Weights of a small mixture-of-experts language model, trained from scratch on English Wikipedia.
Size: 17 layers, width 224, vocabulary 21826.
Experts: 160 experts in each of 17 layers, 48 tanh GELU neurons an expert, 8 picks a token, a softmax router, a shared expert of 64 neurons.
Below are experts of layer 2 (counted from 0) of a mixture-of-experts language model. Rows are named router (the router's row for the expert), up (a neuron's input weights, with its number), down (a neuron's output weights, with its number) and show model dimensions 0-223. Each number is 500 + 40 x the weight over its row's rms, rounded and kept within 0 to 999. Numbers have three digits each.
Before each expert's rows: "mostly gets" lists some tokens that are sent to it at least half of the time; "comes before" lists some tokens at least twice as common just after its tokens as in all text. This comes from a sample of Wikipedia text that the model never trained on. Tokens count by the router's weight.

# expert 30
mostly gets: " |", ":", ";", "};"
comes before: " ", " —", " −", " \"", " +", " A"
router:484449547481490474563473496510482583496525537523452537508481449515411510476489592583472512505467487463549523550472514494579455442456489512552473477456508522543525413487495460520504477586517545498547446473505520511467449572501526491442474556481485458508515514554579565517461486498514473435504490535451532514526505522508481423465434452439531498572511488415526440417477512519498548425522548427500639584481505500455488517439503531547455554563483524450535507499530537469436477480488439452551455495508506438497521550510478571462493505471505517503531544579498481545512504421486489509527532516490493542480466540429490518515475488537514564541452450450419517491496517484510515451508
up0:487505545468417456539498475539397570530513450565553471501514501422508435470532512518516506478491543452485548442400371505495514489479514549499488495501439488486484529501468447487513593463515506435394538505480457494561482499541488479520455480474525514524470481453469534498438507543493493531387484470473526540518476487458513516476502456467531473516512488443548447568445422601511510513458429546523542531396493565506555509468538446491498493503475517511557578474496544546494499518519540454595499528505539481538471470492575497530481528474491468581488517502494479490480528455491580499515492467525485452494455505546584489551532419508528528436534509497469523529547484480480535473449
down0:543473455526581453442529557488594444510482559450471542459579478510522526480486466483455512504447477555475486544590559504487457526569570482489506472454481570547525455528499507431433385467435487565520510541509540556496477465486513525502512515548531541497519494562537489479536519456428477436488557405477549482512477467519514471489506526506445509441568435580501509494479448391474530428568512407499477492524486435463457544448432477525444503489507509506517488515536474411486545536528506553500482563525496454507460527477518499499506455468497485478517521497503523531573457505557467540496508451547487454482525567481519544426488567477501544513491478466531483443484518535479464513556

# expert 94
mostly gets: "1", "4", "2", "0", "5", "6"
comes before: "9", "0", " |", "8", "7", "6"
router:469581509513477488431407442482488520478499460483455524478489510491507490525513504551472401561478470457476482530465461519509503505495467502393483457551508489566474516456529569506566503495476568488527503440526482502510495515504457531530505487474402566436517473441521585461520471414519550471472484481503525558543504481534470495443590468545519532530476414539502440401491489460436452508529462559483444480512514575495568512565557513506536543521565450490572459544450423438520503458486475551463561525468482536477565518401472406563510483519508492521517506491526486538466504492518529480528507498495495537516438541517516441510476562546446500499477537428492491521441446503463456522493
up9:492489488436541481477517531501561481538515457523516497500513521461466560500491447518535536442527450512519512610518394465493509546404507488482508486513495544501515480471486409522552439486516552486478529490505544477603473545534502515496484566508499445515488517374490563561503506578473530505481504502458493540511585509459466517507488436540514504509488510474458529566474422497498492512523471518635533495519530520531433452467532497506494484555477415521482513413487534416522510511503423562488458494480560465521487537546475495516507449551486382458528473507500500532477493530490466512488454525532430472516476437483571506494527466504533511489527481492483396502632519477483441462498
down9:427535512457489466601462509505490518536471570550466475473586563550480494517505523491525506509518445516464440482442484557523523520420512545513501505529409446553483512456462480538523480489497548453440527567511497447526530523521479526410530463454489492541458521518487464501551502492549518524579448523477475534522528466486453521516493418485433461457481501466476551601465441523520434512474503506502544533575443469503544459468614492412477544509447502423499443498515437476458544509507424546576472475533556455507468485551506504513510511557485452443461495504497443568463503532515515552429511467543457513537503477513598513446541473553563481518543468518485538508566511521550520514485

# expert 91
mostly gets: "),", "}", " •", ");", "):", "',"
comes before: " ", " American", " UTC", " Total", " N", " A"
router:463428456452525512444489503517516491467497511456495449529602563483484507432501509556505520465485472518499465473494538508516472473450424559516507484554472416465526523476520493520616446511473487436590580435537469473549470506462503492435455497442522519524508499495481529453477541508542484526503460538437487484468520515450454390507486522499483491414554478422520483554509456440609556514534528446516511542492534565527512518549519496438469494533489517473501529523468505473523501519489489435609535514504471509485547510519580519493531442446517511472535405513504503540557538495461517580423524529432516482492543530524617537520476497541500490458414497500524512426486535492478456501527
up0:477532513474598474520430507516475537453561552511486466528498534477533510530484492559440480449479587509423527554503467554483509462558513417549436512566500525526457544463528586602530566548525486464417525416508489500525445481473487494516499504475514591573555441611492540544551528474467496482502485505515506471477492445542525505510466479499511476457493464451489578471535496490483490517552469498486526506464527566466470529437517560588506497473508511507539557399505480583480473525470530520441469543487431521518516489549504493511451513505515504567490413480510534525560533458500419474437475491466513484484548475439482584428490541481482535510496549479508526542465447489472559510478
down0:584421500460402513507466519494487463508543535465539557491412479474519539435471527506505517468504451509521504521500488513390459505523493560517421504497505474500611516514487446478536574481519454524562523570477478444498441528497597478485561539470450505541514508502444494466489494523556443485455537443491503566499542567479438483501491446504513445506523536499543534469532504545517481512480507465537527505541516531553542527504473389530495503469489493505440485538563528566507455459551559500575514469567418446459488516479481513522501473432378518527489525494426459544434428514519543486506538509544455519491496575540500518482477456503551529545478557567464537534542483546478523533478

# expert 17
mostly gets: " by", " for", " or", " against", " without", " of"
comes before: " the", " a", " his", ":", " her", " an"
router:547493521486555542498530514554533502459537481525479412594498474497559510473487495484515438534486499537529473511458540481434495470449487453551404512572543505441575539512555463479456498472510506523425547478486510508502551535520519521550404514494504523494498501514459464528487530440597429512442451543458595437475483451545449470474453558453564454436459538522529480518582508527491507432507526506464518492463515505495516470450530544477542526501561457470469491520491576432556468556495454470454516540528521530482463470509516581516554482497438513486459503526508545543489561479523575469479496396523485469551485470360483494474464463496482489450493461420456491536471514459518524498527
up9:510517499508533537584518481506576459422538538503435542505486484486516480529495449517470500520526524502517496539598479435404505524506521490510522520523461543600516522502464513506435487504490452502559542495519504499443472570439516449470503507428497552378537512492502545516497508511476556500524512463481419459501523477467575454475574462473520501469474540556517489455501505450487505496508525571502528572493559566509517543508609511500516461455467538499517504527501441514465516506518497576555490481520516542491531461581512536498524406489484481429505466513465516451618518466514395562492524501530464496363491567484454481470435526470493476533442507456591515497514490496504532504545
down9:487552519510504472473523548523459555490473482455435505524474481413486487528474479530552529532557520520478539515506466494479515465457494489443535484461456469522529506506508481521469492495492528449535555524527531428537455524432505497505479528516505522527472440477500505538457538500559462445492561513500449537471482449501525503497465522403496485391476425458480568519447435528550608463461536426616428494487536426528528498569573498564517365504525504420504475480531539496526466501537549467550477476527495468445486459458487483574473475545549515481503451544506487536543482561517499416475536513472500503537500490453616565527492480534560530512502502562425514561462484490475545531550

# expert 2
mostly gets: "9", "8", "7", "4", "6"
comes before: "8", "9", "7", " |", "6", "5"
router:515556523503523418514499409496538479515385479441486513486534554471506528474507538507493517475487487477450539488604508522501520531568568522441536498465452516475506401394540501498477548517476530565584478505498466533481496462571410510509521524483417552481524495456500482417483513477463504446469507502430495523489481457455456494512566398507518511557475548546448533456473480545472445538509478489477529445489611565506465571519445475537486548496584488508561543511499513521526459508511554545483536523534456514457493524485540483456506500476478575560578476558520519552493557497469504484523482492464481515519500530463440456505500431539517498515550507517452541470475552582509468566456
up0:514449481454547483462517446509545477496491506493490405528485456413469548506579459495494517520527471467500568601577579503470471432550489466598505520480505440534513543559498498513529489533530537495376526624464557480469535496507456522504512508447473429520505488469485455522488557527505540533498514537478531571511497429543473511525430482483497494432423413483517528497533449424568503527400496501514425500412495491533476469556503510519451499513496487504503457513488481506479455544450481560430493512543513407520487481518475507502471487467516453522506577497510442473567511499518462527523498502493530476512576377475508484491542498550546467450556474512511481507480539504536515530503
down0:482478494515542506579541490510458474520463488539586560456513462460544441563510513391534453521454475536510525493418506553531442559477533571550616470467470447448531441436422469507489521471496487578511513527517518424533493495459541481473570497520534493515470482554501535560513480482484469489435550552554483508514480567483508496472498508470543465513534502454408472517474518543557539454526482452551527455530486434516555445502509424508456524540456532402485527481529552467478544524511488543470507432488493494436492439519510520486477506433486625493481457484503530534468550513504517398505557496490551539505568543538498519515454463419531519472499462488482510481528454539507495549527

# expert 148
mostly gets: " Born", " Washington", " Massachusetts", " Preceded", " approximately", "–present"
comes before: ",", " by", " in", ":", ".", "9"
router:502543510481492476506495452485463526454441462501464433447507462485493507514534486498536519501539457456448519524463503517535487493544452536525463499542499545469396515483486606534498529456463499485437462485538488466468584494518532492525477488554518463557534535532468442481453516495395519487567427440441521546475569560458513445473508471467540497435467452490488487399612539584493492500449419444502446513453507524557502507548554510507535534499530467453505476464497516502444508547477589530482548506564492515532490509462485485509440524551552556535530507469585417486483536459613456477511500527470532533475531503481473563456418467482505556488499540533482553449490515590474499517484
up0:471429426528503478482485468550578450588503498422474549499515461525474459533528515483440599532480529483496473515464432592478491466534464397457481550530538470553473570542476508457466477441531535517526437472520539428578554521511506479525442548518447604484542456592531502529463517485476569531459507463514482543482519449445497480493549457513482467507497452498450545507487565552464541512463545528552558515498531481519455526442513476519493485487463572495556541525533452528521541533461523517509549512553530500457454507520519490557547458485476508532521614486501478503491472504501470519539482481512533516455463475464566521505534552616517513472421497473447442517510512523550465422499
down0:530544540488520485469570576472545523478531423485516515512495543508598428367533489487422457454502490518542484427501477503515512535422397476489504532563526526494569511498511511506552506501472489456607537504552510516490525472510587445485499529502450495575502604462534497476454460490478479449536501525495540479481498510493504450431508409497559477532456502568511522550467523488548509504488462444524431462508510477512458579483493470448440504532511428470400519497535602483530466534510501507483563412496505480519493486518474506506506491550442538461548509498493463520485426541560461531474506493525464562495464555520504457462504509467508507522528555477508492489557472509458467465609

# expert 68
mostly gets: " home", " Center", " house", " College", " college", " space"
comes before: ",", " in", "0", ".", " of", " to"
router:455485517532471542499537467508441438472452458497467451478458461477443566401521529469520514501473480533462512490446545518523495514469440498466533438470520490513437484487476577566511548480470503475510537417513577529495462496551464504495514437479524505478555498522527453467466535428491439520537568513451503532479442547525411579486445543518573525558520507501445524482498447469518452485509461534505482495510480542507499551411535564544490435480509453471489436485476550492568528481424529534364446523549575477506481495459547487466573531446555466495535475459514498507569494403552526490486509437467553584497550532586522510520490520512509481491524445528501508475456492501444512560506
up0:458538561512477497530474524518515481468482512542437513548556494475553507445458466466480528532456547498582408474452414440370500411492543425436549518417563465528534478510505491468564441509532499564474478430510526458475535524515604477515487508450483480491533406523500522508508542473571529491488528493516485491537477521440562499494465572483527492517460528479492452501407525485500538463569549492518509481493477454531477521471536474521503460527546505510532535505549594556499458501526521559498463550476498588509470477468557490499537539495475575502520514522520537577467517476514580559480458502514482539522508500482416446477494577441412478479456494502564531523446458483476482496515
down0:490479482498554440538441506540493501481466433497572530447520495496546463577502540471468527494506551343512503434544522517486405450456492469509558471480558492496490571498466530563465435538504501471571533428492554459479563568559469546478482501506504488531499475465546553477474454461466460503487484503529482484545482485525475516492500452558469528608488481459577517534470566469524434569496501490486490549477434427487482576494535570559527518516482395545509496519456480509556585508506414520540466511559499461469569506535465488480499507474549504534505559556507465507500476486530441483446476422477451474482566514457507471492486540499442489448525581537465489474483481461486484495512

# expert 150
mostly gets: " City", "′", " County", " city", " District", "°N"
comes before: " of", " in", ",", ".", " and", ":"
router:485498528522506487500489498543485539443521521525502465521474464526523474480478474433540547514578479533463500539505473434450476529501630537488497498508423485550486460517399449504524521501516495462483520552512529486531487573499491518516446551498449510536551433417561473514527501485444447475470538495480461455458537459500495523517487469457491472502527508423493479435447557506513553544465511533497602545504531509470516514522553550515491457495509495472507488518534469564579513572500686505479508552540530514453427466447541540526477467570497499510555503495499458524443525477484513515479523552467527473484461435536466553511510530464502487519596451402515556462432538411445467491523
up0:546512411520545517538562444598551485503526480528474541500456540532460463529504481497456514489493595457435540515522348467471517489520498441485434534486467520461431499502530465546505491555502504522450519477484585569506462472483491488493453516486562542431428453536504460564500413561557517528516527479484479452502535478461607501475549390478504473455478505475516486496492551497539557536507547520539538503506482546477502533483507528525505421477500549477505496539503431524507479590529502533486516484516505408573436501561462543502499587542470519387510499454506500464459529486505476485510490520518483487509508479491475509466499490479505440625536523461558515478524480481506477561499
down0:495440530577494484552539441536502554527527492569487493497411501488442584514515535527485452553497485578526523550490478488519466570528479511524509451518497555493441535542525518484430501506459496474520535509482466497521470521502478451448515471536565579559472533564512416487515490423476549539471453510458546441540528500503411435473594559505506528515467494508520495481495529453533469546465528464580480469419461516501509485600474485514490519430511488486510498424470533529515493519528473445467528481531525459514515500492425555503539480476476478448493457468571477452400476502433461479531548505441503546491526560532548557409512469460550471496525495570511546431545518511552454417442

# expert 85
mostly gets: ")", "),", "\"", "%", " May", "}"
comes before: " |", " (", " |\n", " and", " is", " –"
router:537501434531540440396489505504485470512484517538543510496472484527490483504503516499544491519482483514502437395512444501543484501515441526511456533481464558538513462485521533553542471503446461498402477425514451441498465457487522476520515515480461478485483514470534531455484547455559474542528495471447491464461493537489511467504535546468574521498581583460475458526507456554555517485454549468470433562532507510574474495531511474479501618491474469458455551475487394480475512542415488548541538516493438516399524467537515518553471436498485548532561462471541495528513548545488511609448526490433547513496463523464544580465485545562534564476536502487498601440523553470485479479522
up0:501526495517586521512518499493552509510584476424524593538494456529496523543568413419534487509506556495451508485503551498496498548556509446509588464460490492507521498459477482551513505406504535472499517505530501473531438453523509538496405625580517484514518491478498524518493535491490608497433492507518413477486490557522496497482528527537506511425536467497520539507611543543494559479400458525491512463456469527521499494539487463481516496480442517456452518571495444492544586456473545522557583547597519546487487490424444497518531453527503465460455562478502455466450473477504463477513479434491524486472450510570521474443451465574519528469537509516481461511494518504494472504469
down0:560545523471546487413502520485446445475497489519539461523527593473463509479465528540476492521474466496576479479505487486508494522537440578538387534467483527416502482455548570534527480527495481528491466435491515504496501540509424512521554465442481578555504540488476475498506516439533469516549400443544558440498571430465511529483389429501469469571444508482514530419461465524399527538524557471506442472507509449483489539447437527470533503495491502504548471486508557530488433519433464580393488529448560473573550521513547499494485484518467502526482466483556523497537517493458498534499491432515539493503510452451492550527558496508457520519511518498539460510501508467501583536452

# expert 83
mostly gets: " was", " is", " that", " be", " as", " been"
comes before: " as", " a", " the", " well", " an", " he"
router:515527516539533446497531452488527551522442512532535454448521484439502512461574471490483508488432446466488521506485472581437472518484407473508541445481557489465495521476498460467501515509495520451497463531526525506532559562472494474566521401496476559447498474496513487500428536451512483517554488545493513460491513444480501512488468478466442447534528538502491521528490593505472494436596529487450572500554484601489444530539528485477524575522540464533441529480517514552559523457545580489496609508575455605495573503467503452471498560490506521494509491505458504522423474512424409500487519573502525551457513500463414529450478431520548456506492530487543518472485512459470591502465
up0:489495482516484535448530487482506513441531478474531540488556496518494489476532550477491530477442498462519442505480523491508487473476533520533463523526469530423480539503442583554488476410484496422480523488503472516379512531562558559538514516500486500526448631560477503487508525499528538514539468408540487469520475612595456493532495594499481498454502550468482457468552534555513410616427475449500473512526474446515480529558530448459558558468517459464514458498523490503523454460484455425520483585544513484606497496504487533531532509508471529451467504473497417474537526458507522569510464475514485487491576538526550499394504539477532532489528464459513500501540526477508507516455
down0:518504570508543580567562509483537494447554528472523479537517462513503563501505482507528478516442421466485545484518514456430435484481470456459524458477507504553521511447497505485578427492484541544490470525485521512492556483518446492390513574490561490525495515518491477549547525519461555452537536495519477545493508406473521531486484473582354522481566545503481481553541505533485494434519494523489481462439528473552452448452433509454485473519444538524547478606517515475567606499515460456460520497482443547527532567500510485539526554463473548443511457528453482441444498457513533498521477538538455522533467469510448471519504523448452494592500488521523459439434519505503482436456

# expert 121
mostly gets: "6", "2", "3", "7", "8"
comes before: "0", "9", "8", "7", "5", "6"
router:519563511524444471448544515532500475457472523513465465511452481558502511495534453483532448525498488471466457515513510490451515516495455474507457489439518492547533521506523522486421576442467549535474513466531450497488575542491495456432524509499495443467536475474577542469495622483510525524426471480552501463515483466502474527476530488422508569434473534555487428455383564509409351468532529453426473538498577556502481522550450528459568504459504437490595495508465541483491503500474481485503543518457488469464527506452419466528502518501567519525529571492502434457535510507449545453526509419473526468483451464521384490500458497500463511545517517496464522483477470530493471498486
up0:459526483575470488471552536486511499503512510438529570449465492496408523529481416441524437503452534489519511459363448507454510470500556514452446550490480444449474617442492525530474481407436544455506487486566534517525432465571512432489587532527513517499543515481507593539478499521519541535476512494525487572529535498497518516485515457533529501557503475482566495493523440488380499533633481459562517431517512509506466475491570477553519446527546447501484537477489548487535531431543534570547495528496529536505504495500485480489508487454477526545492479488500531518530445509531474495505450460494412459478530510478498491452489491504476515510448474520477481515556475517572499448421
down0:560473490522492519562522461519526530578500509495550472492516481429482407516511388491462512506462548531516522575486443533480436520513438542532446493510491481419458519573406516470513461533540554462470566509511520427542498405452546452465471519528513529485432514463522461461482482575524506612542508445478541513494523515533468487508487472511484541501533450459471556547481466557408545512433516551533526500464523462497461487470512533448470526552529507430459557508480551512541495468557517534541506522536471475544454546460510528514452535508441465451497501465477494565540587472456516489543508518504421460548485521486540546358494487530563464493530513544473494498488512478531448528520

# expert 93
mostly gets: " un", " out", " Un", " into", " all", " def"
comes before: " the", " of", " a", "aks", "pre", "ault"
router:490474483575471466501541468512500438522485476491442580524518536535495466412499514524487488550474456444473502444490518503512534488478477535515499512453621513461555466463568530520441454549458536531559533528483490511535522557475585477497502527586527512479529578506477514496490432474550497442443574492495457507445546438532448459516561564472559484501541488449491619480584462491539566466524578542506500467473424512526431479525497495466518567528518500477486487514571519416559522468507460448381521552460502511534527530518443508534524475512542503535469515553479552506446478524480502481538473419432538447493434510472552536536517474458550501511481491513469513554491475517462543508539
up0:476514498580445476463481531480465569358529528533512560473480522541526498491499462534510452514429502475463512483439469518603585477488496482494560443469512500560490457412479489477521535505430510471520561530509626541488510505481480385478521492548507505526537465444510501538529408480436464491460515522525534497501518504457487512479482510486520583561505396438523529530496492503468498501488500557497523439492504491496495461493526469531536547524527403486519524475501508573518484490507553557524516459495448539538542524511462471504496519454496528470517350521546522505480467530508470480453491495441499471529529471547529524500514493479570472450523518493410397511489483569476499412497
down0:464483513447537466464491558478481538490486523505471473498549499504431485500515433452514476478474473488452465528497548503510475502448488513519584534557475477483489440470511421519463453502444525470569521583506545510554474493531512530489515493526521516538504467532495493517444548544430478491457558479509521495451549458510502525510479513501547469504493442479454555517539467494495517494519471523493487525652589516471418510530388457570559522528463507547575476475495450483503510522497487436458495482427544526619513510483486502482459542510542494518543580450504569503455546491502522474532457474519523520641514490465480588471493492509434455549510597514555477541457443464558469439443

# expert 78
mostly gets: "6", "8", " Height"
comes before: ",", " |", "–", "0", "9", "8"
router:452595498443486480478505505481578561467516495565445499487573495479493514486557538472514515513545526487526503513490476490501487546493497472421484474487534517513565527431564507520452533542522481536485643512574541523490492526399514466538492498435512461467603512530414517521555544510415469556443483478511573481533528483482502520470468398523495477474452498594445463456522508518478470505509467458512496507472555573482446539523541448557512443486559530473498509535541460529449496440493559478561547469502542510492518507517511456517514512520514509503514527595608470470527476533472583544463495487504469521477501550523555526521511515486491510529516478484528534494532654529527511532469
up0:537522506482581539533545410493491499438498536483500539493490394500510404482421560510486483465494513534484514395449497473519526456532478459472518546487488494490455514557500589505461585475479569486493474425513475485454461459472564512531514496409437480542465509461476566485508509463460523492469494511526444489455505505486500496549499533539551483524538540511485473486512541525516482547482521477515454497413487500544492528486512506516464458471445502579450452446551466566533571529485456507534540435546446424484550574523484549496509526554511517600523566506528500501511488499524399507546527483495480522450546505435551494432503398470561483539492521534474505516442545508424456468576
down0:445447469505481529545471531553547545571456461513417541533588548493512496520499483541449459525483496535479523501406510460455492517486465476530490472481443547479485527525481467560489530475521458502461551537528457481427479533493545485488441564510458490413476566439532455527498529490530420516550457519482505434490480568525475581502470520542489512471473510440598487573508505565514490535573517533539539477520522501499462544474526500531464585542464496531443465505419562486545482490538439486495441467551545515502456503464511503544495463472506571529484454423399456504520407515511481433499480528469547484471546477464527521487546585492475489452514580527532488528511461490541442586441

# expert 152
mostly gets: " United", " John", " York", " County", " New", " State"
comes before: " States", ",", " State", " City", "\n", " York"
router:502438489473529542409504433472528518412507474475541461483523445482479528483460492496562560489515518502411501495517521531481491419489526520537494471487486466544491517554524528568500521496554554548456442501470420483540469509605479542480533498518468470542588577565451508514527502474440471499471557442516393466581500509406459533545496480482440477528540511421502489493537488515469502519502514522453505531491560554495492567437507542550516531525537398430589516563517471509564547501523472533516445492452440516507560549455494508528490519481544483528570504493524480548497509507481537525477483511433406508526525525484461505451525441510459537469542526580547547488424539527514477503470
up0:544471482497448496581470412511491479527517472588552485593540486543470488525507428510474495456486525472485516497511490471434486561493524499511491539446456434481550509498508480492462506457435477447497411558505495419501449561430448501495537463561559581431475545495433458521562556431516488474518518481547506570483474533405501472492462508538542556490500513493520561503549534497488438550461549487503475541551492534523508463492476506476456469535429475513476530471569435510444404541550481465519551477538470496511504519538474483469483541477426395558476472469507555475505496536503520536478567499568530499568508508475569495587518483464499517434507475494440521548485545551445535543472
down0:505468423604428517538455506553519425489522496519541559531492477547441518482490440516571535490483467473477462500494574449482520472487479526502493481526526436562449534517536436537509495481514563517503474523483538490511434558421537436503499525562494546504472472527511444537561480535490510519493491505485497488489479519490515473535485518498476557525513518460473463509612544450492454516443500490537510521538462459510498494530504455526457484503452552383413478592425438490528511532516554463512515502503432537534513466502458544430493552434522488476576565477525530476461497509506531513541525448598468467469507433533529440486545439530560516442477396466531451571553482482483517592518

# expert 14
mostly gets: " USA", " British", " English", " York", " James", " US"
comes before: ",", "\n", "'s", " States", " and", " ("
router:467560477549481499487534540512481504515457495516549522459519536561508519531465481494554513553539423522459551563550516499529463475577525447477509437470429505528487480584460520524517507565570483512480470437452411491501497514516476467513521490457539453433530578604532445508493504508421584511511522449535453485442521463465464518525470502455513419444525517594480493467566545537533530502517543521473473572517522479462443507470563517563576504539465468496539542547479502459521568536503452537498522555413538430450557532479495465468444473485581542506533452491604440475489498438505558504456467478470526505487535482507503465535479441479494522551515544499521515541475451530438490557483
up0:485574440450530502483582537524469458510504520491521513461472499416477483530482505495507462563521517497434534476548511504475468414519572489500468520499527456510556462508447485523505517487489583509417581442521530460468512438518557496439476503452498490501517451483549569454445475545517479551516447557465501488474523475501572377522547430490557551466515533480477496551437444495452501545563491523519517531511472578520499549530464526522491466508603568507453553533548519504491468496474512453616529526576564490484536441473549561517440546521546487518470587520516505435563471527463447428513526402443445506508451504484476481449504493476484504480474531495556479461496509496516494505509
down0:494538458429519469409561514454566492461518550516487496503587461482451491508497517443457416565486440525478502510512541458520584460508557510547526577502504514472535484484480487458513482514475489480464500513482533478559496512487519553464534440539568409531532443489477512517545446495513443534485531491535473483516447530489537533494565471481373498522590486407553493472513508482409533531501547511535451536524518514511433497487538489525537566445512527530519500438581525494562464491506504577420468480463544549515506488500533482519470525559511413465507504585465506491463524494495506496509491502512449450472520466500582489494479467474430461434516573486472521453559605445422516497509

# expert 61
mostly gets: " built", " engineering", " developed", " constructed", " Engineering", " engine"
comes before: " |", ";", " on", "–", ":", " in"
router:520529516534564538482500527429482496529479537456518492495544508378534510485495542501449484465585481489497475537487576482557541475474505522576471572571529511455502451406508596549511443558542482548466533438496509550524549535480542506504523468437401578512474475549511517491533518499488508538506545507471598524522483466520490504500415562499458446506514453495509528447409487462428440532485533461547560524484491473549501586388505555475526499528503485517510481463474467565462476529500509477485476436494501503523489493517556537496483463535486523520559485492564508551504575468530520498476504498476492547463539527502551509495510538457412459509509583505413466482515513541476532409440
up0:527542523499514565478513525548480478404425455567488511525449565493466499533489568449478520484489504533493482460532459496444500484518517515438529508544542507531586474429461440471566526502483586427470400497491468516585534494495480462558524514553497510490520455533489507491491482561566486490465512513511484512534486472444535507516494554489536561536415522466460556533552520515404507443566470494552449520473500557539490524488518496453497412522486491534489509512430549528451494504544523428523566506465549538544541520481514529477460506475491508504505540496456541560462496511471554450486547395509503503508502626454529469575411511465491526502466524507555499464517467511517545560616
down0:534535530424532494485501541408487526533518494504534483552467456468548550502505515519487538452580445531487390522485499461468499534535494518538495481585504503564450475489532471510467549521533502472530472415486521600585488398501525460485423499552462551512592513477475545433563483475365515424446470420417506507493574506454565488494505459526497434492528473491513558493517514570500534543521510482555526539459487463455545500489405488514490539523501537523499516450529501545417553539498526497520470416530554514497527516521552543508504464514508505463471497522534503489492545516519475493515526487496541505560481519516430586447474493505469416482534464513467506478482526494509541462425

# expert 51
mostly gets: "0", "5", "9"
comes before: "0", "1", " |", "2", "7", "."
router:431493500574487446431521559518551417483534468426463462473616486410551507457527503529459468547553567480459464486454452538516488543488460428521519472484438529524455458418494577537533528483540485524468515483479511517477463551522497536502556504501474534532552508514557517495542514555510439470476485479502541512512466548535569443447583533567525469498527448548487490491508475524507436506482455482521458486476546560512529533509538478514505518457494434481571423492556450488542489492513567495523531437478458505458475491487483472458550464517516488544463485550580459540447549527518508460488551491571607575517498495532528532581492473477421563492457498452451469498531524550485421516512
up0:482560487493493530507530484485525544500423435481452559536514426489430504455546412438500517497532447534572534506517569377520496449520533496500606529494476473492517514548479509478493520519527474525514496578534506484496469522541544546492522475455440425517441465484470560542517538502476463457472493409475462476540525555416556475441482536523467508577504455462508517549498479449518480454480527476509477449487473432495486442623515484465506461492481457516480503426479522462576456561420481497477566523502553599526452543561452506535482484570480494561512480519474498489554459463499538486497495470498479461490532488561606502482533542528524522490509480517595442505519475493481452499508
down0:447510484461526557471489469508549514510463581442502538532548525464488450384530465418439518503462500472529454525509522499504484477517574540471512415584417485435532503566548406493520493498577510411436581562480471533421487538531453491481461468550461447547550426518414485572501479491492486475513593538476517439500489489497443520486525494540508522554548443470493482504491562456566465542439540464504449509477536443494561542531528478490528432426579547488463459557489517478589446486505504533519540493448464491539542521524541496516495498496503518557503458508495541537447506506499476496476471506543480507530486449507563491416547542467517514520502478488549507507508534523458530488465

# expert 27
mostly gets: ":", " because", " without", " of", " :", " with"
comes before: " the", " a", " \"", " —;", " his", " an"
router:549506471502490468559520551531492545535526495491491475537566550483516474516464455501491452422523474461455408486471468544514455446549475498506490494479522432493475446534458489429456493521437549563496508410508468537522509530436550565519570542520475540460503570516442467423446530500466468458575457430487508458460512467489512463527529480420542477531520521531466489436489553496446577507543517451520445530532517539471438515436504596536542499522516533436534547530463530502507542455530494486463437522417478567519516502502470529471447508546498488562509504473516536595541510551496526455571552528552477501435534498446513582498576525431420515488493438495436520509485484454469507467521
up0:531555565507495584567517513385536482567461464504492531491416538512447485528516487495525475460513448547490490489461447518499540517497518541501570537547501460519432555578453451459527536519503554421508516494489515487483412469509461533529509453515511471545531518570551540524506472552424469500468569511446447518557546493509535499489520519452544524490493508480544486482541559455448526494549447545557571453516452555470522593443522532431481533430608474468470546512413499463460483484482568446483514505516453540518520548524507468504490525491519510387490539474560478508532448501537403483527515530519492453507429554496515513488471532531470461580472565464521475536517491508502502486456
down0:502456511481504514482486564530535542557476575455487434535419536556471439512570534515468506502514483478497481475498433456555465538476490525500562475542496477496548525496588480555482553573526522538498485449542538466455435538599420464561531472502546387483505559444516524536529542492490500455486537471477478512494446551528530535508429489488442474520499527531531516473514436468515491497510526514510545555533548473496545494498407439521443500558510442513434420527462415418457490565580542456452483526462487501451488554412547527506449552497529419533542521526492508534457518551519549423484534465567550473470491518504492497465489523503458500489509509471528501456532528414472471488471